python train.py --num_hidden_layers=11 --d_expert=192 --moe_layers=[0, 1, 2, 3, 4, 5, 6, 7, 8, 9, 10] --router_score="softmax" --balance_loss=0.00404 --router_z_loss=0.0001 --n_groups=4 --init_std_router=0.0314 --lr_router=0.000586 --norm="rmsnorm" --norm_eps=1e-05 --batch_tokens=65536 --max_steps=7665 --dataset="wikipedia_en"
Below are experts of layer 7 (counted from 0) of a mixture-of-experts language model. Rows are named down (a neuron's output weights, with its number) and show model dimensions 0-191. Each number is 500 + 25 x the weight over its row's rms, rounded and kept within 0 to 999. Numbers have three digits each.
Before each expert's rows: a language model's description of what the expert responds to. This comes from a sample of Wikipedia text that the model never trained on.

# expert 49
What it handles: Capitalized word starts. Leading capital letter pieces of proper names and abbreviations split into pieces, e.g. N|intendo, X|-Men, F|lensburg, K|ershaw, FT%.
down0:471473509487514510470485495484473482494501512493491496465523538504495493513507483491543536484492538490513487536474540520485486470474512483524501516476480484534516523534487524531458525509492474434509477522497490502492532500506550441525515495522510509505508511434516500491547468530504438489551532552501532490496510501534528484527448547484505486487488499521459499488520513508502491512462537565507532519466524483491505456483502473513488530561471492485505496526462497525479478517453472470493552479539491485476543515507515467523515526487479526476511478527493499484512488484484503475
down1:484474464505491496520477494467480487524515488496538503470509467501531488491523489499494487499540494491473508519483502498494520514477503549495478518477514541489500505491524543419488504494541507505480509518518507464476474508498486533481524518502504449491474510464505493492569546498476508501471527504479517491506530525521534540522492530484486475438531486449488497495481438508521533498487490494510479528553526479491430484564496484500511509522504518489471511518485506473484504469488516473455452553465505465532461459503493471467472476512546513479517502519497501536480526487525508514
down2:498482502495536502455497463514551514529479511529475508442516482420459533519505464513484444494507486520506500545509520514493507504464479492480484519506521515511481505468508490486479482480509489503513531477515495490537495515494473493509537478479482489531518497508498485471508523475474513439488542485485543516529514443491528518516500478523483456521461535471524508497490471508470492535498497470486502463507480488510486462484492529488532508489517491449495469481475480464478473483552501536462498469541516498550473540508517459511499522495456500538517487521478505439457476512529502490
down3:513513541473480490501507522477471486480481494475450466505526503499519546524516519483503530501514490489528494563494533511511495453493525513473529535522522498459458488532510498544464494470497483507496509478499512501512497567516512540537477503504500476492473482442519519483469484476501505517493480487489485476483533513518506529479495493549502530501527498501503476510461493509533491467474507473490516521479483546493467527517476526491552512450469439518520522508483451467469521496501482489533491482494467482522497458491452450519549483536467542477485520499538474527478490502468485542

# expert 24
What it handles: Biography section headings. Words in biography headings like Personal life, Early life and education, plus line breaks, quote marks and family words: wife, married, daughter.
down1:535515505487535536519482514490514484478489558502488568484507480494513508487554485520503509509500508478522475535517501534532524495502513447481519504482519480539484475513510551481515488504494493485553480524523520490529504502536536528481517539495456495527519472533515506538482560484493496490519494470527481496516464521506560519472486517508430513504505516499507510529522521504494466482456491487464465498553476503498468515519511483471553492529527481454507485488492497495537523491485545467497520550476463500477506543545502503513506482501515510490521528468489488481530505502475444458
down2:520474517504500455505509522537493497495476544495501487482514497479567510437480518487497525519478480490534509440474511464511507518483544492462496541518551458541513474525488503491506511470571519509534495542533486481484515546495506512520521473500484560483528487486503505502501502511491517501489478493571552486528498491513525495498477493507526507485474523515432475484474502518524497492525527507494541429451513516503483537490503523493477492480536496507518507489508515465499461523503519507474551508498488522505524512532523512530514474533474471496533537514495476485508489472530501522
down3:503498518495474496482495512510482502528480492488466501521489475544457547498514472529489525477525479454515511455512499535510492515522563478483500526481466475487474515482489483498523510481548494444469479529493452503493520497470528521502478507490515505479501477528502486524474548504454510468482510510499463498511503499495518508516479498451497476514532491497475471521469490500438498534524490498516512489500499540545499509502503498468514491512511468501484471559497509551502528471484517520465539501487513560510482451467527518558496477511480498500466490509512573460516487515417488502
down4:483490469493498525524491471515484511475490504474504448544498516515528504537466556483486472505500527548536544503520507523498534471508471494501452509505497494525480492486553524478473514500504554539472496486523463555533519509475491521537547509524483484541535529453517492500540483521510524515467487516451511478476500492507489517475508504497548510502509446503473538500511489498505456529534508507521526506523492484535519484511481530508483532444501529491525520524486473462475492477510505521479522529497464491516474493462541506493539530469457522494533461486503467507525509452502497525

# expert 32
What it handles: Initial consonant pieces. Capital or lowercase letter pieces opening names and words, often after hyphens, quotes or parentheses, such as St, Dr, Sp(aniard), Mc(Rae), F.
down1:537508504478518453498474484508445509498512449534532514469513472473511485503462475492523486524428472565505506497544479537446474477527524482456478535506484539460507503534462529534507506487505512514464472525490520492555516501519482499495501462521499503486503532504498520539468497530488464490495536536495485509490526511489508523486496470516508491472502531506506493467542480556523535501496494449491501527513468480489469497471495487528535493511488486506527506519523498495480504491509503485470537509468551497527492507515461489515507548541507504498500540468536485494514498431527501527
down2:506466494557506515532482479498477499490485518519533534447489481506504475489486486470485484509492489543473537507501514508504469507516508457484462471470504514491544502518559507526464505471518514499517516488440493494496498533527478489498501441550531457472484469507519491500514473487480474535492533504494529537471518534481539485530480504487491513493530531476543503467519461521508505461528501509492540518481525466515466504496475489488454520528531502459530510532481526559508501509505542495521465521510551510523536539487457507539472490476462508463525496506519517522515521500467537496
down3:514513483501505500469542510483527488493486490483469479508482524526472468450524516519483513500501463477483469491521519505453502515486493583460513443509491517511475524479474459544474489444470517495468503501481482493531496515493478517507462454510527539499469538503473485495500531504498495480465508503522506491487510522518475495511491533495485496463469469498504502485494529464499502516502529527535472518497481473486498521564475484501553511510458515529483472496600514512503538497474508476473504521486511465514546535480496557494481471480495542495525502501507503543480496480457498485
down4:505476461468508512523468482441519484537434534495533494491492510511477450530495508469510522489486485537489506510479524513521477502479512532466523495506481482504538529532511498486521486500502516451540523504517486510441550539496528532477455464503503500505482469514504503488466459547470474535492526509508467515496505520503510500493491481471509469502492510517450481511465491512488511403455468514492514509471511540480520514485494472531483506526524513493462507552453481493536505479499516486496489526499471481470475538496514508488522492499533486524454492500488523484483544523462467510

# expert 52
What it handles: Prepositions after nouns. Prepositions, mainly of, plus with, for, between, among, after a noun, as in average speed of, tons of, one of.
down1:507508466489518482497524493451503494498522497482501532534534490543537478535506504532471462504450553503484480446487508446486488484490501518475520488463463509469443510501498525527492516486475503476523486484502488504545492513524492485466453477525515496489468492521492554535494492508540493526522532503567515522534525535488520514517519510522478480487497503509492467471511518552521491527488497512473535533524518496452525465483484566454514522516464525524501479516519536513480458519513489498483508500478505507490467530513524516509522502508514478521526541505510485557498554506502551501
down2:474514526525498493500501498496462521477487470528483524456501473547468499494501467513487510499481492480517511478525525525508477483515517567470508534505454466521492508537515508479523498457448546491532510490499506516521489481482470471505503518519565478506523466516442529511495513517474471475519501496471521510469486462549546480488473476532472488518535497517498476480516501478529487502497509509522480475484486478494439495497474539455494510515519484487451484476516493513519456491470502514449485518485519526519398500499527485524518500518499500504522536462487521530493472515520474471
down3:466480507510489480538516552490518464474498462492444458479482518481518461505470443500473537479497475496528481491508463544505489524516476548528461539490488509525528471472485509509501479509485481486550495497495500535529496536512485475521492485507453481528518495485492526534520485470519494461517526506477471494516521535515516478466507482544537480544459488521490479478472483551511494502487543500492493525514488472484515514453475527460529477527470480515529503526532532472506511518489514523491500516481485517438468549523514518513524509505529452489452495505500498498507461547488473485
down4:523466539508531514446517542502510509487505511478509526459491437563500504463564502532514507544490490508526498537527489499527477521477529494525494465498472498506474474514496510499467519542524513512471483523515496460479482508531467486469480497508553473522520513509494486463498506493518479522530486539510499510501499493481505533538479500516432469521495504497505521474512500514533437494521464518492510495492537505486454466471530494543504452533553496551493510503503495539498540518498485499503509496542480482499460458528471525472472498504513541517498499490540503528516488520503525540

# expert 18
What it handles: Coordinators and relative words. Words joining list items or clauses, mostly and, of, commas, &, who, which, vs, as in Romeo, Paris and Benvolio.
down1:505482470475520490464505504545522485534538490536519517461465536510480516499536510520516484489519530492519504486527450476488501546443497546473484486513477524515505484490502507513494474501493520503495515521524529480531499484459560490498505458513501484504490525535481515501475475487520482529492476489503535494538509495480489517469503504503517472499484482502527493514518487519514487537463467470494521509439482510444505463483485490504483500530521502510523471498454536443505501473500516556525501465507505529464381512493471513468458515515508478474490482476482541497498489502537522480
down2:499478509475503501516520540492505486478476485503518467516557472530489484485529561491510511476471496485532498500515532508490501508476490528470507502513544503530537478509523479496511507500446481512472519483415480476531484495516485512498475478485475523540506512524491474471467551480455523422532482493492495520493505518486551514509541448447494496472488499530552530483505537512517500514506534518497486499477502525540457504517461532516523483462471544539449503480483448560509511512468506516499505482480507500520529494478467492515510514496488505503491516491476503485521505477487466528
down3:444520475472492527510549478436495426547502511500464516494465494495478486532495511478491491500506484508519473499495488498502497495500528488490500501496503514450524525494506467496495539454497500500570485491481461478562478492495498477459456522497533510477503520538502540507495484516498482522500528516490507509550517524476463554479508484534489478500469522482522487505552458495561457470487502487485482498511517494478507475487503504478517506496489516503503526510534545520564493521502513515473480494462535508516560532517479524496557510488520488472459500463510465531500489514500488517
down4:453480503522492502532512486483507546479489496506499469451448490508499494532481457494492522432530508474486530519460524494544508512505464513506511509503495484455504505486503486539510485496463464505474494484524494514465511469471473434514492468485489463520513532520462531467520501490492469546511517512551464511544472506538503514552541477471530484471506482469548503492491489487490496479517521513544506482515507527490505458481493491471520477466494527479532517492539513498513522515486516452511539494465494476532541493522514486475522463449501494531502528548496536508529488538493485499

# expert 57
What it handles: South Asian name pieces. The article a, capital initials, and letters like h, kh inside South Asian names, such as Te(h)ri, A(h)san, D(h)wanil.
down0:499507469537528543479501485496478486540475512516535458533507494509510492491479489506507499472543505525496497505502458528529497528497473533504502458486487505524493486448469476513514475541501519501514538523466477501528464503485463527457507466526535538508518493507519483487472471508480541539537506512566529510538466491534478490452506501513476555506521522494507543487480484515476485530436478497471480506510496495455510520496533474484481522513526432562508522502490538485513496496496488525475537469475520472513488518475509503480467468506473479476548485478546508483485515510508513537
down1:507483532478485485481490504484475524511494481469514521523469468475496484463479496547522525468470478508487508467469515524501493518539490485523524508514465446494509509512476493493544506531485512482511514517512479478503442505459481514485522499510481512486516461526547516482551506534470499503578544524483508489483534503526487468448485502518461490458471524490494510489439453536462519479482459512476541498461501497517503502515477534508481505507524470528504438497522468490510513484511512533488444508506511469483455536503496465505475544481499479521462508506499486500533522540522487465
down2:509476519460492487521462504553493503494491494499506509480514519519528473485490499503487505490514515480518477462520539509525495487562517482564525473484491508495455517524512475488516467512465462484513530533497461542495515540459478492498520492500470529548493517485500552514532525480487488533520490495456540502478490505476506480444483493515464560506482510559513505483485471514510475474492517495505488499503524481509509503510489495525521556505497502507484480498534489482538528450510510503454495542494492486503485470514503497532518555509457467464533507549523467569486508513557483517
down3:512469523490527529512528541514499526501479484529477511501527462489460508526484522503524535573493527505465509482518538495517489497488422485506507501457526509464463460495507487484516455506483504487501498555491491479479515531458556513470499491495513462489444509502528515498482518496524497472487498494476495472493458512496504522537478486505491538506518470498496498548476477475518524482570520515496496484489518500500477515541510510487496526526511474575481497475542560522508522528501486482541495526483503518485483510545466520521495474531498547498541505490521493490489483552480491521

# expert 38
What it handles: Sentence-ending punctuation. Periods and closing parentheses ending sentences or headings, plus mid-word consonant pieces like p, g, k in enter-p-rises, reco-g-nition.
down1:509515462512499502505531515466521518470466487513528510471470493505464500477480517510491514508523476483542510485545488526488517550532506449514526556496507503537546556471484509526510476479523486456521455510443487511494502490523523510493490527525489523492493550530548495491458519485488559483490513491483504501438492513525505494510490512474483470501509465495488514539484479523451436464520539503530507541478521511520520475526504519511526509541496468492483461527489503487506508503501520475488523510490508537477549496521507520509502506524548504478445533515540544486506505519470462506
down2:563509484488498540501505532535558480501528498503518463493501458515501502556527528529513508545554497520444567514524507493512529523446481516532487519533513526492510512516493484514508500486481467494489471472505512506480479499494492469502534463490498491518486512491526472513459505491517512508460502526497548509519523530505489530487471504483510506510525457463539524527498495501485513478457494477503505518479479492513531477491522441536487535462516506506496468499489522480474456443483479472488524478506500494488449458504531504531504500477459513477454526529519511544537539496498511465
down3:521507525513473436467471498487526493490465507485446507517508498478542479503459514489500495528520477501468545528506501486464502513492486478476498484539473547437528474521493503516437489534510500548512503492477506510463494529495518509508507491491516479491462540522512490468495514444508543505444544488538498431502488496506503482509474509537498527483516501494501485495470456457465479484471521487467500508528513521517492504493527512513496482519497533454524483495496535472504486518563454496508475479531497524489517523497533535523533516484509491436498474513465470511474526515511535484
down4:494498493519511500475480464518468496532486477525516527512534465481477482517489473527559525504478468484490521510499501510509493496493515500510495444501524457602503473503516510518523515478489525504526486473523481475508522522503455489465451506515494495523488503507429537524480491507509531515481521512485437488489516509467478497506518480532466472490489538470513509471489467482478492502515492503497484522503504502518526515499536483517549481478504480537533534493512504530484449438489423502492479480530507545501511483534492516466503513472497489508488482482470452507568530499520520502

# expert 40
What it handles: Latin prefixes. Word-initial prefix pieces such as con, pro, pre, ex, inter, re, post, as in prosecutor, procurement, expropriation.
down1:513535511483518558506477494549489522512486536461489494520510472517505491519495496479503527467518520479506532466495549524543479451519505529482498512544476468449539513488492491513462476474497518498546522484493490497515477490490489500524506518474473488492465514472504544505466497526490472517491523516525521517465517551511472510547526470472517503485482477492447508532508469516509476478503519458488545557496480502480520471486448506461512494488469501495543456530476489556485516542514520502489500472526467480475499502533529523500447520524455479472502528460506506479532496505462507517
down2:468480496476530529480478492502489498497487466495542489490485489470515498469481589523487504514478496492545487532529481524492479464523506487520506493495553458496465478546479527490505469503464501499532515499486490475496517494507518475529499487519505481570523490473476524546492541439475550493536497531518483538510469505479509487478513556447500461487513517473493482503511507528527512477499485509455482482466503489512513502516501502471513545525485515514495499543516531465517533512472499462506516487498496484464529449505508528475485499527485503483480475475460492484460495545486455448
down3:508534465517508505500490473526489507520482475505498464525547448494536514482471488548479515487513545483530460543520538474464467497527493524471467486486474475533476488517490481499457530561470503524503535534520522520526479557520486509482535505452506506478527463486496497537507519507507480493487480522512471512551493492517499519474486475510521468449517479470479492507516462504455501455474490464528491504538504512467519500490479524497509489492507464489548520491530485498517491481457526471463492530540512503491500518462530503532479510529532546528468487544486485522533488491470525517
down4:481492462458483538488490496530479516510534527496509502522465534489551524537479508504481526477498493504519474465506532464509477509527487553535504534519523505453501525530523471512531478539462516532530489460483538500521491525514478503528462489437470494510454511464538485458478523462493497539462510497489512537483467481531502514524500531484519529480508462505461514540463517544491500478469497503529522456538536513480496482477473500484490493475519518495485458516509481467475494510515496494511510482488481515494482503543527486505485565450493506515512538473482531509513479486476496547

# expert 9
What it handles: Table cell separators. Pipe separators between cells in wiki tables, mostly schedules, results and shipwreck lists, plus a few words like ran a(ground), does, did.
down0:506451512524507490530518479506495518535510493522536486536497494487516507476521495482490507544533463482538467504473527482468517488481484488462552512520485471526536525499511546536513522467490499518535538523520504484517491503479496511501501473476509556477514504429483512487560467506514489491496462480485496541558456536494515471515452512499495525513531521513524527501527517472504548484498466506515468460507550544518490493515508460460540471482500504510525516475539500521515540503508534507526483505473547478506493459506516441499515519542496510481522532495511508529517508508515466515
down1:472509511525463455540497495487510515482512498471516513445483510500456511477469489475518544504478499506452483505492502493503502499512517473485475509501527496469495528481471511489514537509517507524509497472506522512496522538524512548481475517476511490533516468495510458509493476536467515472547485496478495472510514510520551506516531497437537524474456506532449562478487482527558495501528493514543474500525502499563491488524499517479492506526464539469463546504490512513516526522511503478509492528483511516477552514467473496514442527513473509514495499518508531500552453499490452536
down2:484508485469476521534539489495471492506479484497505496474522523513480506505489472473518477481502480548527476501528496468490543469509474455508486537500508491515525500467490475492509512501473542513461515528481505474497468565507483482501476507500500492447436476473491503480523537523459515491509501506464467456477485521500477519514483508485484547503498508482478444549506553510504550435480465485473490530456505468507487471521518500539487526510519507532495505466446503490492517520493511505489490467510520546485523547504487548490555519495562516501499516509507512454473511526496533502
down3:455527486540533453492494517495502474495509490491502532531552513465518511492545476440518537504487505516453526533502493481474480500512505429495497499526524523495502465457460498499467506510497471466432509427567503487456502479490456506501531476495467484484501474528491470505489496481478478510491569520514471521522463463532479459544509486498496512498478491481516495476494496497516494464502507497517503547505525496514523497488501513547495511476486516551505468500514523478487513500462518498493488491545498460500542467473519530517497519513488497534505488492493480555498475490505497493

# expert 10
What it handles: Sports terms. Sports vocabulary in game and season reports, such as football, touchdown, yard, home run, first round, plus digits in sports statistics.
down1:520508493513505493508547511478508484499515442492525479546473463480513471530515530476494523498434543517535481467521512444494491450533544503529541506522516469476498481477486466512533526495501489519534466465498496454516510503507505500512495536513482501534519507495469476499542519518492514471479535499534527528488489550472514500531481492542494487497514488498470509486463511508526530484499496489509518465504555466477495491508483504528502511469449443480510558565526489497490463544497540446484506472479531501494487482502464508493497496531505532492488477526494498498513496498462454509
down2:506504465458480496522494475466496511518477468469520539513490553479476519479481514528465494464509469511505470502475454497542500509476484511528528468483494490509525496465483547486464514518503524513548520489552500500493489466498498488487498506483506521486519475489473526561498497458512464521508451489481519488526522515515502542497514537518503513523463505452501526488478481480537480515530485507499486462505479467504539513502500480442462503478469507489530504528508451465460509542478534527486532487458511465528472456471529496544529473496444555485485498534521505486518509518490474515
down3:503490509501482496507501498474505478512471530509510524483483506475462460485519483481508526448474483521493530472526486451522499467526546446537475537532528494492525497491512469527519486496518452461528526493492474512495505518513496517490515458524518447478482501471480442502506499529509501438486508524474493525470524506483512545461512489520533548472482487549471465547472472480485531452521495501521485523499506474494525505483506538512538450477468522529528507524526495479456482525483514504497514497512481428492525478528496490502481510515502504465490538517524471483488454490494477546
down4:512508523491489546555461501440493541536469495498495475517503507509489519510468526491477464553498485538471543496506521485508470491538506490520465535522527465497473510524476457504461483520480511509487521499506542497504474496469567505492520538505546488474512515539491497516530507477508520503521508476546495484516536510517503514504479537509482508507481565505515450506525499500500514508468527466497480544502522520511473494448517503470501490511525482479518530534507494456488488499480480567494497522468461455494468503500489496460508474492516546497499532529513547490542451476478509507

# expert 37
What it handles: Initials and first names. Periods after initials in names, common first names and list or table punctuation, e.g. A. Cottam, R. Ray, John, William, Richard.
down1:515478497480492464498480513511506497502505488509515557499516475447551475472523503524510489495511510454453477524495500498552483500478513501474487540483466540496472524519504507486483493503494444482497471527484485491512568481478497479500485456470501518511496505532451511523517477473500484489485503519458549550517480470449503468495528506460471550474520474489482448493521521510499457497525484485494537490556483502530536520527512507492461498509512494537531479504497490476474541486475528478527466481497512522476480483473445538513495485493498449521498527492494471487512477479509451456
down2:502506471467482503475517510502477482491467457553519513517493530510568501499495519492501490477493472511498511529496471474465526518496524489505469512442522513512465499451519482515429509520491492506492497496527550446496526503478525534515507494499509497448538505498514517521488520498482527534481514502467500458490533528518506525465490477496495538452466483495485484524510515493497501551501531511505488481486512508476517496571525528467516504491463502521458517553542488437491496465498516457477466471500478516508444495537511496509528554541493471500493473495527490488495508495452490512
down3:498519501498505473513500508481523469547523516498492479519522491505507459525496536483457529505503494464523474497474525480485547448487494513479451506521495521507521489501467498505512468496498528496515549519473509496488512451489490470469507485522539518502520471472525482532500463453485514470511496530495474490544496527529467477468582505458526482490514511473525541420518530503515507519512487506531485519531490462502531535533460536519494509523493486490528460457509483529477534507510495503492497482493514470470502483493519501494492523503516462498483515572464506518542449515531472522
down4:503475494491496494521460510537512501523527481524536482485442493503529488500528520509489452496498428467504543491489498491436531476510445570477474502499473515498503484454499513540487466495482466492468543509440517508506484494458524525498480525479507497466478508509500539518489492479516482508451486473484489498485513471522527493524540500529512509518446476468507524504533531543480506500483537507487499491529500493502475482516460502516518521508475474478559459551486499554483532487531540500516504524486488463483451510523517522523511495488526485506523483479481509481493457511489507498

# expert 11
What it handles: Capital-letter code fragments. Uppercase letter pieces inside acronyms, database identifiers and table abbreviations, such as DrugBank DB0, ChEBI, GP, NA.
down0:510497501542515485501460475489538497495509500456492519459498499461476527462521485471504479520500490491488500531484523530536464485522481489509515482501461495533496489512489529539474475513447523485494519507524493502483521517559511469522491523480499545492542469523516514515512537550489540536565521482535491467480479463549490446503500551496504516474469540498522459544519473510546536538483477507477498482466499497504464500474484497454499500463495479525502513474493501489469539500497487550500509522478480484503464525526474504492480510530491544462483477517497437477498505479472500508
down1:514499470493497462520512508506456531506511507496548511425502488482472464470499473516512491547503515517462491479542528530547494508512479545467483477525518496507490486499521494523502482537496525515512509501497457556503505497494508515511496515467516496501529470516488500479497493507494478454491494472478502492498554495520490466494543511498518513481493506433520520478513468502503512460478500499475470492475447509530558563541474533480498547487475464540535487522541491528494522519523481510466530548503505510466481488530509461545498499468473506523510462477447480466489520492490499478
down2:471529535520520468479451512534562498496466515517508512477507521475469475494506460453546498532467484500484496484482507510487518427487502487480515504519515499498500460466518465467513545500509515493504511485500529498480450489533491511471481498482491495509556500454549505529538491504467540518511524513479523532452491469468501515499470519494497475514492498486515524517465501493493518509527508521556467540478459497541477525519534502502478466491471479490490503483519495553515471515520503542494482493525494434558537458495521511518487491475476480527502524524462494464467502497509485495
down3:491489520465489480522536518493483463490528506508540513498482497538487495478461454449479484483493516517459498548524476519487523498493537438468488497516502506439478468507475483443479492485489530472506460506528467471493457462524510474458513494479493469515480464468499519525496512528535496506470535511521496447530565519485513458522554576468484469501501549491510509494480506488523531498510479490479519488498517498493547468496485473482490497526515474477528488529506490498546479516504486501506525524462469488535516484512491485532515469517525525492503512470497487505476512515469528524

# expert 31
What it handles: Chart tables, line breaks. Line breaks ending table rows and word pieces in music chart tables, e.g. Billboard, Top Albums, Hot; mid-word fragments like Ro|st|rum, 20|th.
down0:475546484521486483462456518463492513526504524504533452491453518546494482470544472519519473489485499479501465532478486535495512476494478447483514509510506508492525466508505534502476470480481524453485524464511453504492462522475486489507493510489489505461495515525530520538515492479487508489491510507456528482525513479464496507469518482531505517512458516503507545530543514462514527444462480489483498490501540483500531512491486497538541532536502460504469500511580456484486498490546510502510487483468476495510550502522523548496461478478529527500549490488480518498487477536492508496
down1:444491507533543470479519474482517510485501528502502481489441453536484508481515503442494477516460472496492480503453489481521516512487472524498480503494489465487472472510513488493550496477483474517505538483482512494504435544491482486485466556520507480439481525468478471520500529506514542475524529484478486492510493543467507486489523499527514520505475492534511507492478522508538497463478454483481486508478500498521487475514477507505556537522499534553514502544498449489532497536500494509477467504507516484526491494511558480480483480505455472522507504528469503528458496472479448505
down2:475501485530534531522543485538514486516489470513506540496500503545488523441505506512513504480508478532493505493531491500517549500447471437461516531495523537459505472507476518503497524505462458505519460498476479503492499504550485482514488499506524529501541488529520514515508522478481564518531532496494511466533511522526512426491486532532510513570512553519485499491515517502475494516493498533533492479472534466465512518456491529489517498486492469511538504479517516469497500507488485461507487478491505480537534477497486465495479503488559491510518495495522548509538488556497491490
down3:507461464498514502503490493496486481468509505564485483538529487494493517523487481516490518479471523485499543535504484515532499520543507552539516490554533486499471525499494490513482495497484498530491544461540488455499530485503549508517489473505482483520468494492484523492524505480523523513495515459537456473505479469515512475546513517522535487488510514541518483526496503494485472554532472482499464448514508470511490526485454551479475468519492506463494484512555465502505487535511538515489518527475523519574461499519498502495501489507494463462500469494546458464481461468486508501

# expert 20
What it handles: Table pipes and modals. Pipe separators ending cells in wiki tables of results and credits, plus modal verbs can, could, may, will, must, and stray encoding bytes.
down0:500548529461492520445555472475458481492471552506507477460490541538484526492526530530483504484500515463495510489541514514498515505518537552462498468552516508511526509491530507501480470512461561533481485495512493506466501537499520499469482505474526492521509546507510453535509508493531461461539518486519513504488494507484484501493530478468514467519545519496522485485522485520508542515538497475477533477508506504471503543534490490453522505500516524510462465467481509496470459496525485531516503511494517530471471527509539499495510514520468512491527452527502474536482493505482451515
down1:520486495490526529533511494495485523478552512491483499504453509543492521518503469513496533499512511508509465511515422508483501513541500491504522516557452510471506510480532520459509511452474511525492487493478495515528468509533539516420520545533503539479504504471491483510467481500503494500539450501508484509477541494500435491528535510510500546543558499493520491477450490509459449488477491480464498494477519480485536503510488474509491531527527487504504508541484512530511466479537531518521471510536514542500497482499518495511514498523496468482532505502502491502492517487489450550
down2:512486495480516510524498484516456456475487503486471503500525561489492534508462527498485486480498491490488465497476523483534517514468492440454493488499517502484535495545492473467506504487493528490517479510544467483455486515532492466522515504500472490471490492470500540521484461467464516451548503490498511448509525491532513511502476493486503457537489443543534502536518504506470440438516516449498472460516493496517492511526486525462542462548505482469476510493489518489527501480477481509469472491487486491529527509504505495548539518524514505496455480489496497454507512503550500514
down3:491514499473486515570543487494506471496481497515514525489493509464481511504529510503480516441478512465528498510487534467470473526472516529481536494490468492468498497514470469474510469525485498441514510529512521482473470497500475485463521484541538490485547490450542479548492536555463550486493472453490513504464488496491490515501522465511484486455500489525541490518498443482446474480540550460465526486530504500502518499545510488478498498521525488464531504500495516488483525503503490481492498511474482555483496471502517528479467523526511532498505547533486493510494508529533509508